From a checkpoint of a small mixture-of-experts model trained on Wikipedia: 31M parameters, a softmax router.
Below are experts of layer 2 (counted from 0) of a mixture-of-experts language model. Rows are named router (the router's row for the expert), gate (a neuron's input weights, with its number), up (a neuron's input weights, with its number), down (a neuron's output weights, with its number) and show model dimensions 0-127. Each number is 128 + 32 x the weight over its row's rms, rounded and kept within 0 to 255. Numbers have three digits each.
Before each expert's rows: "raises" lists some tokens whose logits its average output raises strongly, later layers aside; "mostly gets" lists some tokens that are sent to it at least half of the time. This comes from a sample of Wikipedia text that the model never trained on.

# expert 65
raises: "inist", "wards", "DP", "ese"
mostly gets: " after", " on", " during", " by", " and", " in"
router:111144112116108146140146182106129156133107105160173125104166107083117107168086156152132135140148143099091132166160167131123156191120102164158156142120104098113075162191166126102098146154196157105084155123166075164158065090130091129133102114082121106183162097099175133161146200151124144127105115128078132079123078094176106147051176143094183111105154085176143112125104139104173072119176
gate1:132161144135126114147063119129125146168179155081163140148132135157114133154097074078188118147224195130189164180129108114120091151171138116121154108122106179138192125128136138127149113094125156107168135118147137169143057098117156160060165121121093138128085124158153089116153150148160120107139187074112099119131104107100128118089111169084090115113126196080169119150156078055173129088132
up1:127117134150157119112099134140116093159184187072182137185103131117154105199094058126136182142220137100137099167125104073125109147165146116080185124147132164116158199147110147063143109145179046096123121132149143172137089137124171131073086173135099155138110100111130103141116132120151110075166100125099105154139134105132146156114145127066076158134142136095115115138163101068144134137182
down1:128093126141116132053180129146123142114123147173140172088157134140113168112075166152112059186075104152151154160115141220112121189128101096144147157127036101177066176108182138099141186160117129129111165173166104138096126208114167134159123123098116165122110156086093133123138129109104160150157122172114141160140098143181135139132138101132161139152155097095179110090128180125164136122172
gate2:227119097100092173149148110146150107109176124155176114162118074132087123135148091118097159106133142126148108099138126162072142155110148135149159115179178151121113113101164164112085181143069128075214099103132131159167176104073077160084142163125139088087149138121145105073136105155079072137097128092139104099135132082135096147134152124062161106119095057168125180107151143154128157113160
up2:059167123074150122134136133154113203125118141141142147043137177175186053176085145161227109171089122108135183116123176138124165109153121098102077076115105127138123136091087116076146109160166116152115102149115142086134138138100133170164146135129121079129086124200121184141109161148148122131072137129131183114144157172118132134126078069161117108145119137140142147130144085141102071132130
down2:181130130116123149209101071152139136175154085179174107136101090126135163117162122102093162129128112153129055108183113120071108158121123088129144131092151113101087089164203156088041129133123150142226139104172086167142132095070147108123136136151113078105172137071140148129107083111056081124154142135164111168084130102131179130165127142100142134115113126084109136134149103127098112132104
gate3:133098101094116183088137206126117179135118134111174137090095123160179111179140111106161181125112130157081136122107149155124128110125130111157157142052106126136126102147152098134099132079176182101111153124175121165054165143167109135100142126044198065134154113060145158140161170158076124168145099152124104108158116152163131091139105198117155123167120129153112110137063172099077127160131
up3:141148105159134056128163087123082152130151134158113076171199095103082157078157133098094047139136174091161158173133109121109163113158121098104131080182152074142161097109074129098155135179150131106140090150066138072143093102078132134158119098180110171089081126140097080139057067086167085093141118125162083160114167124130114145148140113126092129097143121095136106123133117118154099089150
down3:114136146172136170120184228149132129140137087100143103160079181158123113126103139126081138150143109095135142080190111111104123138155176137128115173097097155085143176093131110164084133136146120108116150118131139106131142146122104126066145151111126104169158143187128127113153149086143137146100174147152070057051196136073130107185084157127158173085109125176152081110118120164115188142059
gate4:074122114109197191088120190103074165164071142091109118175178145144145128096119102144092133126121082137063166114192145057118120130076127120126147080113151138076070101130145163146109092118110160075116120124133116176074153170105190139193179162171137155126090147155137142178113095164181106105133134087147138103143122151161073133120083113131135110090073125103122103155102128123154129164123
up4:118139100178151160150187182141098163164070128118076086124158125134108154078133107099143113129156097140060122093116139103098142103125115157161134094132099120064108074163147171109093128127107117046122183099147115131116109140142145098226167124161154159111119125116159141146123113132191127106095180128094083162146148127192065143148122094172156157110039091101134096177092107117138163152139
down4:090102158146129162201152129126176106141177161085087106185106128152159090129194096133130134137112160157103097193066130125097169123117117135125073115106129122078143131131153117142137153067108129062119140125110134145106096088132084173141154170095140147153077103245127114077110106147073142101091172152122109095146107134140118119137110147120055137076117120170090144109115127110130178165056
gate5:171124171140144147121151150117105178119125132131090199091145151124058055136142125122155188096122160068119161135098141164098133143106126108124100146190090134134106104082103078073111132110142168100046157064101123160211169166151170115126094157136112130136105056100142095131166141172117150169093080147079072134111119130149136139178128161097132119172165136188155142091118147155109100129124
up5:117130084119128081125167089148120093159087098127105079168092100095213175142154115102146098152160118158110139132176103100119090101159083118117134073115102139133145117161146132150166113182124109181162131128167107084079093108087078180153174103118127166149133185166116111093074108109177147073144145138192185091160101128127143087106105085127064125105107114074104132181156124132127179170173
down5:143124134146122122119141122128149134159142144151081182120142101110067076125118135088144146096086110118103164160061191160119176143150155064113136111168130129127109084099111130111075112092129129095075157090082155117190140110141181079139108090129086130118142064072149155220120110180113141183088084111121106167105050125192147144145155188147109138175127135192122113137150114103099145135107

# expert 1
raises: " medalist", "dy", "ura", "n't"
mostly gets: " Nar", " Mur", " Er", " Tod", "°N", " -"
router:140162136114082156077151191074151119107153097148170170135166075107166084141101123132139100127145179147104143189174156166097132172111115183148147128122092109135082155162177109083121121111168170090125176137174105178156086100138097124148142155095170102175182137105114091133191168181137161140072138154094091078149077118156100130098184154147156143159189115155159106110135113126165115131178
gate1:151134087161180133137150169085171117111160091142141098093090135124139065157129170134102134165121172156109158124162050084139108070158157107136151168133123117124169124094166151123118178141140122171166176093086134177137152090144168157092110075150125088128082145115064141151109134138112153142112071115161128123141165171174149079137130112135093097100130171134185091101175120191063107109040
up1:188110048158122138119120082116198139099152111118132114121116128042107105201189102151122122122159129132071139138167095109120129131112150091147170134151122152135123170125196134088186149129096151125115097169088166136186128109111165150102137058191113098147181105156182144109136104156142142143124123147136145077150161185168112074129081158133149161125102143180180106131196153112125115166103
down1:095164127125215105167121168108106132123099156156097098079133107171114147101091150120139080086104120179078152118106124168040109156111103125090111137095030155134113154188135102178152187107170085138157111126118084099123078086091163119140148153123162126152127152143104136118126117121167142153113166098169123110168091114163175089127091103079124131111081085061131092126121116087127057125154
gate2:163168200110143130104119054162119134162141167165096121154112119135072139185147130101145117088126104122136171143119088117141084090129200070145119176162129170134146115097105112122167151141080182078114127110121106099101136124193173133117180117166092101095138083151118143167123096205178136123157085099130138107121134110141155131100110166158138141100158114118075120064118162202061170132072
up2:131135109131095144129172080172190163076061190155184118151115087124171169084145136086120120109155101136110122105148134148146110155111137153175113125206107137136140124159095143097116127121126148125151156107162137118139137157191124136131093172144168137131139143144095116181146101152084155163157070069100180129111169095076111125109127163079199148112192156092121161132113113183184084212111
down2:102151120117120112151125126139106151057124146138149106133103096100140116118114121161173062155172213112127208182199183091109128104096186159087126112113118145141095130161151157132124058106111099073113159136143150121119133143069181141145141167091118139119111080103166094123133079084176123087144128132191110133111120087090142135105120080192169163111130111137096140038176111099116117116156
gate3:163126142121146192120070113084140118141100065128124139155143165095122109146172018166133121152121093139159083136180080169161145098111109078089091131158096124131134112131051123144178137104153173161103124153196129188135090156100180112122097103124145129137128127158062146109121107142097176098161109159140136133148160123095087123170049112195177142081125138110155137147150136139067131139118
up3:135071152132135178136123137142137124166079120147193130123132142143115150138127148114142096138086184133118087128126190173115094127155100101160055117144187101124148111045116152091080108100137144112169155086144102091151099090129150066108145160085166151204082136111142104133210095192135196118158091129092090121135116153122107166168105162139085129150135181183095166108191153129125131119139
down3:083129096144135183144154151142123088152142184137130138107193134119152213117151131141119137175128084120098152103171148085172185138096162096159136082125155128155068141093144083109132123200082200105111172099115155108166124148127151188113068101098135169129171123067153122142145140110190160135107170121124094165108209163111090130179142138144119098093121098110152128183166108099171122136144
gate4:114103107066076129133091094119213118075121155122165134134091102144141171108108158195140145162126157104135104076148121117122124163118097133078190094119134121112167160109097138072141157097124111170138157131123110092136159104173152176128199133146127143140157068158200109135109083107085089117124211113188146112141122108091053123078133154125088171134107163138124187116169105131145135106184
up4:159106126136093153118044108140145150074111156110150089139095163178134059114138078109077090141095139075144196120116201106136129157131150089135094117064190167109165110104111108156125100099156118097112135074149178109060119122090156105141160093149099169121128208167157092172121093107118128085120157134113113169191133138166142098150158137148100107139112096193141143143120136099125123110065
down4:137147108089165063119085149140108096057155123127099154127114153135069108141132131097145096117129182143101118116094087134151135110172152178161109164109171122126184185151174116114169125098078124094126116145074126127070091176129106150168165137152146188121154091085165104141114173105203129127130165205100073081136132068131145162113191108098122104154163119130088113112108072143101175084146
gate5:162115122066102128143090072097129141140151202153079168177154131101133103087159137091158172167143103134169173111133128135160129160100152040187152086155075162132122125145143122141154157129110111144050107120109161126114165154179137112133117139184077132123045131150126172110136054091127116172103160094165127141134140142155081127160096086087145134110153100113076138124177178129120187103119
up5:153159147114173131158120116107177113153224109131084175101210097090220158083124072180100119100106120122138076159131115112109094089146139128140072087141138144119158167099130087168036137136128087164136132138090105128093122124126107149142100120122146086093151095176125194135125130125180130165084144115085137094152128138109064166149082115109127152119066098145169114118112102121107166144151
down5:104117099201111148127146131174118091109080092114111132121127180192124118112151126142195120143145155113117182110192122117085164139134126124131140105190142142096080151164138141228118118140128142105108073109128117092154156100181176115084160120096146122144051113081097147118188140104116092097150169157072121097071220129082110115109157122160133106130117119113107073160175113093158094119116

# expert 55
raises: "ardo", "ular", "aut", "ital", "sc"
mostly gets: " until", " before", " along", " ab", " since", " By"
router:130155127120092167078157190085149127103130100146169171130173082084166083121094132133127114125141180154111165186167163160094146161103121170133147138127092108145087162144184119093111112121166176089107183153180096179169109099128098136155111144098167109168183146116119065145181173179136140143086153129093101076153084115137086147088188156137148150172190105147162109117115106106177102130172
gate1:104170110097087113093150097137092172119133114124109089087129113147083170184146141137085086113101153101118184120109092158099100152122116136060092115148151191087124165167124177169106211156161099153134141090120180108114149133122138109220092145169131139125103152127176167069145142118172121163167128102168179157079141100173154107148096119066137073130093124132102101152158154135098154193117
up1:099144140159069152150122156094115074102188058136104059075110110167113142170164153115098129100173156119104163138134115131098133124113148203096085094108127159091157157148125155164103165136119093096167135152174146131162168160124109149199192127142103085130139093071115113097165098124115202205181143101178139091124159127141136148080117120078090144145147152122141092157117113110173114126182
down1:195144104128194091165140160118174106114134215096145149105148166159137124113146090136120222134139172111111121147110138149187109105146079111077088122133108138121099138099183124146147096175057135137167124056119135178064127175166116084075146158114138152154154095083142091123120150168111139104178119122124105104123088083097084110080103106137145210140098167075131136112126126131125117138107
gate2:083167079093091102141076154121179095147148148140178154160142149095156098112159082136116051165122113105095100096103170100120172060085120129121193142086134186164160091095120084114173116080138134140100145086092195144077112116161098101120112163149053181119124132099112110059139118152092154120157165041136151128129140108134131075136153140130152139095092135113110130135085115100097108112092
up2:121133078168205144109140128116099080099089158090139146176102155142065142168108107177131152170115119098109192135079119108113186104115115103088108173182093144146126073116089175179105170157124177105142190063121108114122038117099153187115100109064121157146154152093091105088136147132154124186096165121107144127145147114147149095156119130181159113125096144096187120109100137111158112124115
down2:119113170118136142124158174131048139090153131161147121104120092100139151104147134156164095153129122111157144156114104101148104112116143168117123112085120150137150120175131165156148097078156138100157182197150106144148158202162165043131141109139078163107101124162205153073135081107090177112105145080119176136161188133100093120103110114145069141135155183190145113125102199186165129087122
gate3:178088126134154097177069161139107159186144126158140089130107162120144093150138104104085156141177096086142165069160156074112108097126166068135056133132154184203145097098129148170169101177152163123108104127105056134103130122076146140074114150114149123145080102117109133131181112130115141122117127109151142153117205162141081086118174144117143143096144150158076137148120138106184167109204
up3:138095131155115077128159129138133107097123208121131161134167094168147115128091119142166135155158152190130118112179152112131132142124138097156116107149136159173088179116142087152072090102180185114151124182172093110114082175144097111188131127084155095135156092134086123194145171135126116082164142091139079188181146176115137190135109160125160141181121083188179104126087154176117089130087
down3:096167171129089102202180207102132095074157119084142152162136098085177121141115129107116138093096102128139125120114134111076130110147108087124163137162159101076151103094132114084091098091102130127080128155126136150105188141141113106111204096123147157124137100177131075094114110113133086143111063108081079140169132088136043117074173150126154090094159124158099149142180058155111113098112
gate4:087124080077132119149127144049095144090164138080119087069123136091062178106130065106130087123070153174147098107093166065160126124145148150154030142121094125122107095137136142142100111123132177136076149106107130105151184173100115130155145135114099129135070125174167142123086087174145081125140132151121142114128162125159142064154139113049089133123133117121116119085160172176101166157160
up4:158155047095177126098140100078157063160118133104095148104148134135080104086201159136108088172095072116111202160106094122098134146123201120191134123107114112097119158165180092077142120136144118115171083113088114118149162103103112140121106095136060160114090122114097170120143121138086143081110175090153129144131121135157115135078133195171138092126108160105084102092140165114109131127205
down4:154114128077108090137118059153158193098191143167084160113124156152124160200105145122073149184122131116122114134159108128153154125152156167167096130120131161116130082198082176129141176129079148101168080115087072098143165153111103139134189178120166110102146134137126109158129092116137120094135179136183120131148086064139179139107195126060131111142106165131107141097083113145196151146133
gate5:124121181186127075134135055128105145184135101140146066118162128092099170127170148119142158156136101117138154152130142135114112097076194159087124103129103072133099117136032102102117085165185103127152121133104142119117080138085177150141083059106181145171134133143191149127119093117148172110113164075129109166120109141144111166100041148099117158113170102059101115147119142145113090117094
up5:103093191150156145141131187107150194118109121167104106141123102123097094172105161171125100121080099098147101114051122112127062069131183093088156103140128100178111147115067154128178130084153111093154133145164129116147129099163120111106130171053138096152074168138125103161140177112092126157152081181099084155148099102088101119151121121162164143136084115136204121157050139124141159133167
down5:131154085128146178091119118166138176133122089157157179130138148093139090119090097150082144154166128144175160151101094107152110173077103156106153105100159155105128167133118202079086146127067169140095131122122139159142124157203113147133112068140112112117128111090078104193204072082090137156071124073083136083102170100090121094113148113104085121138106099140124118116115050158128168137090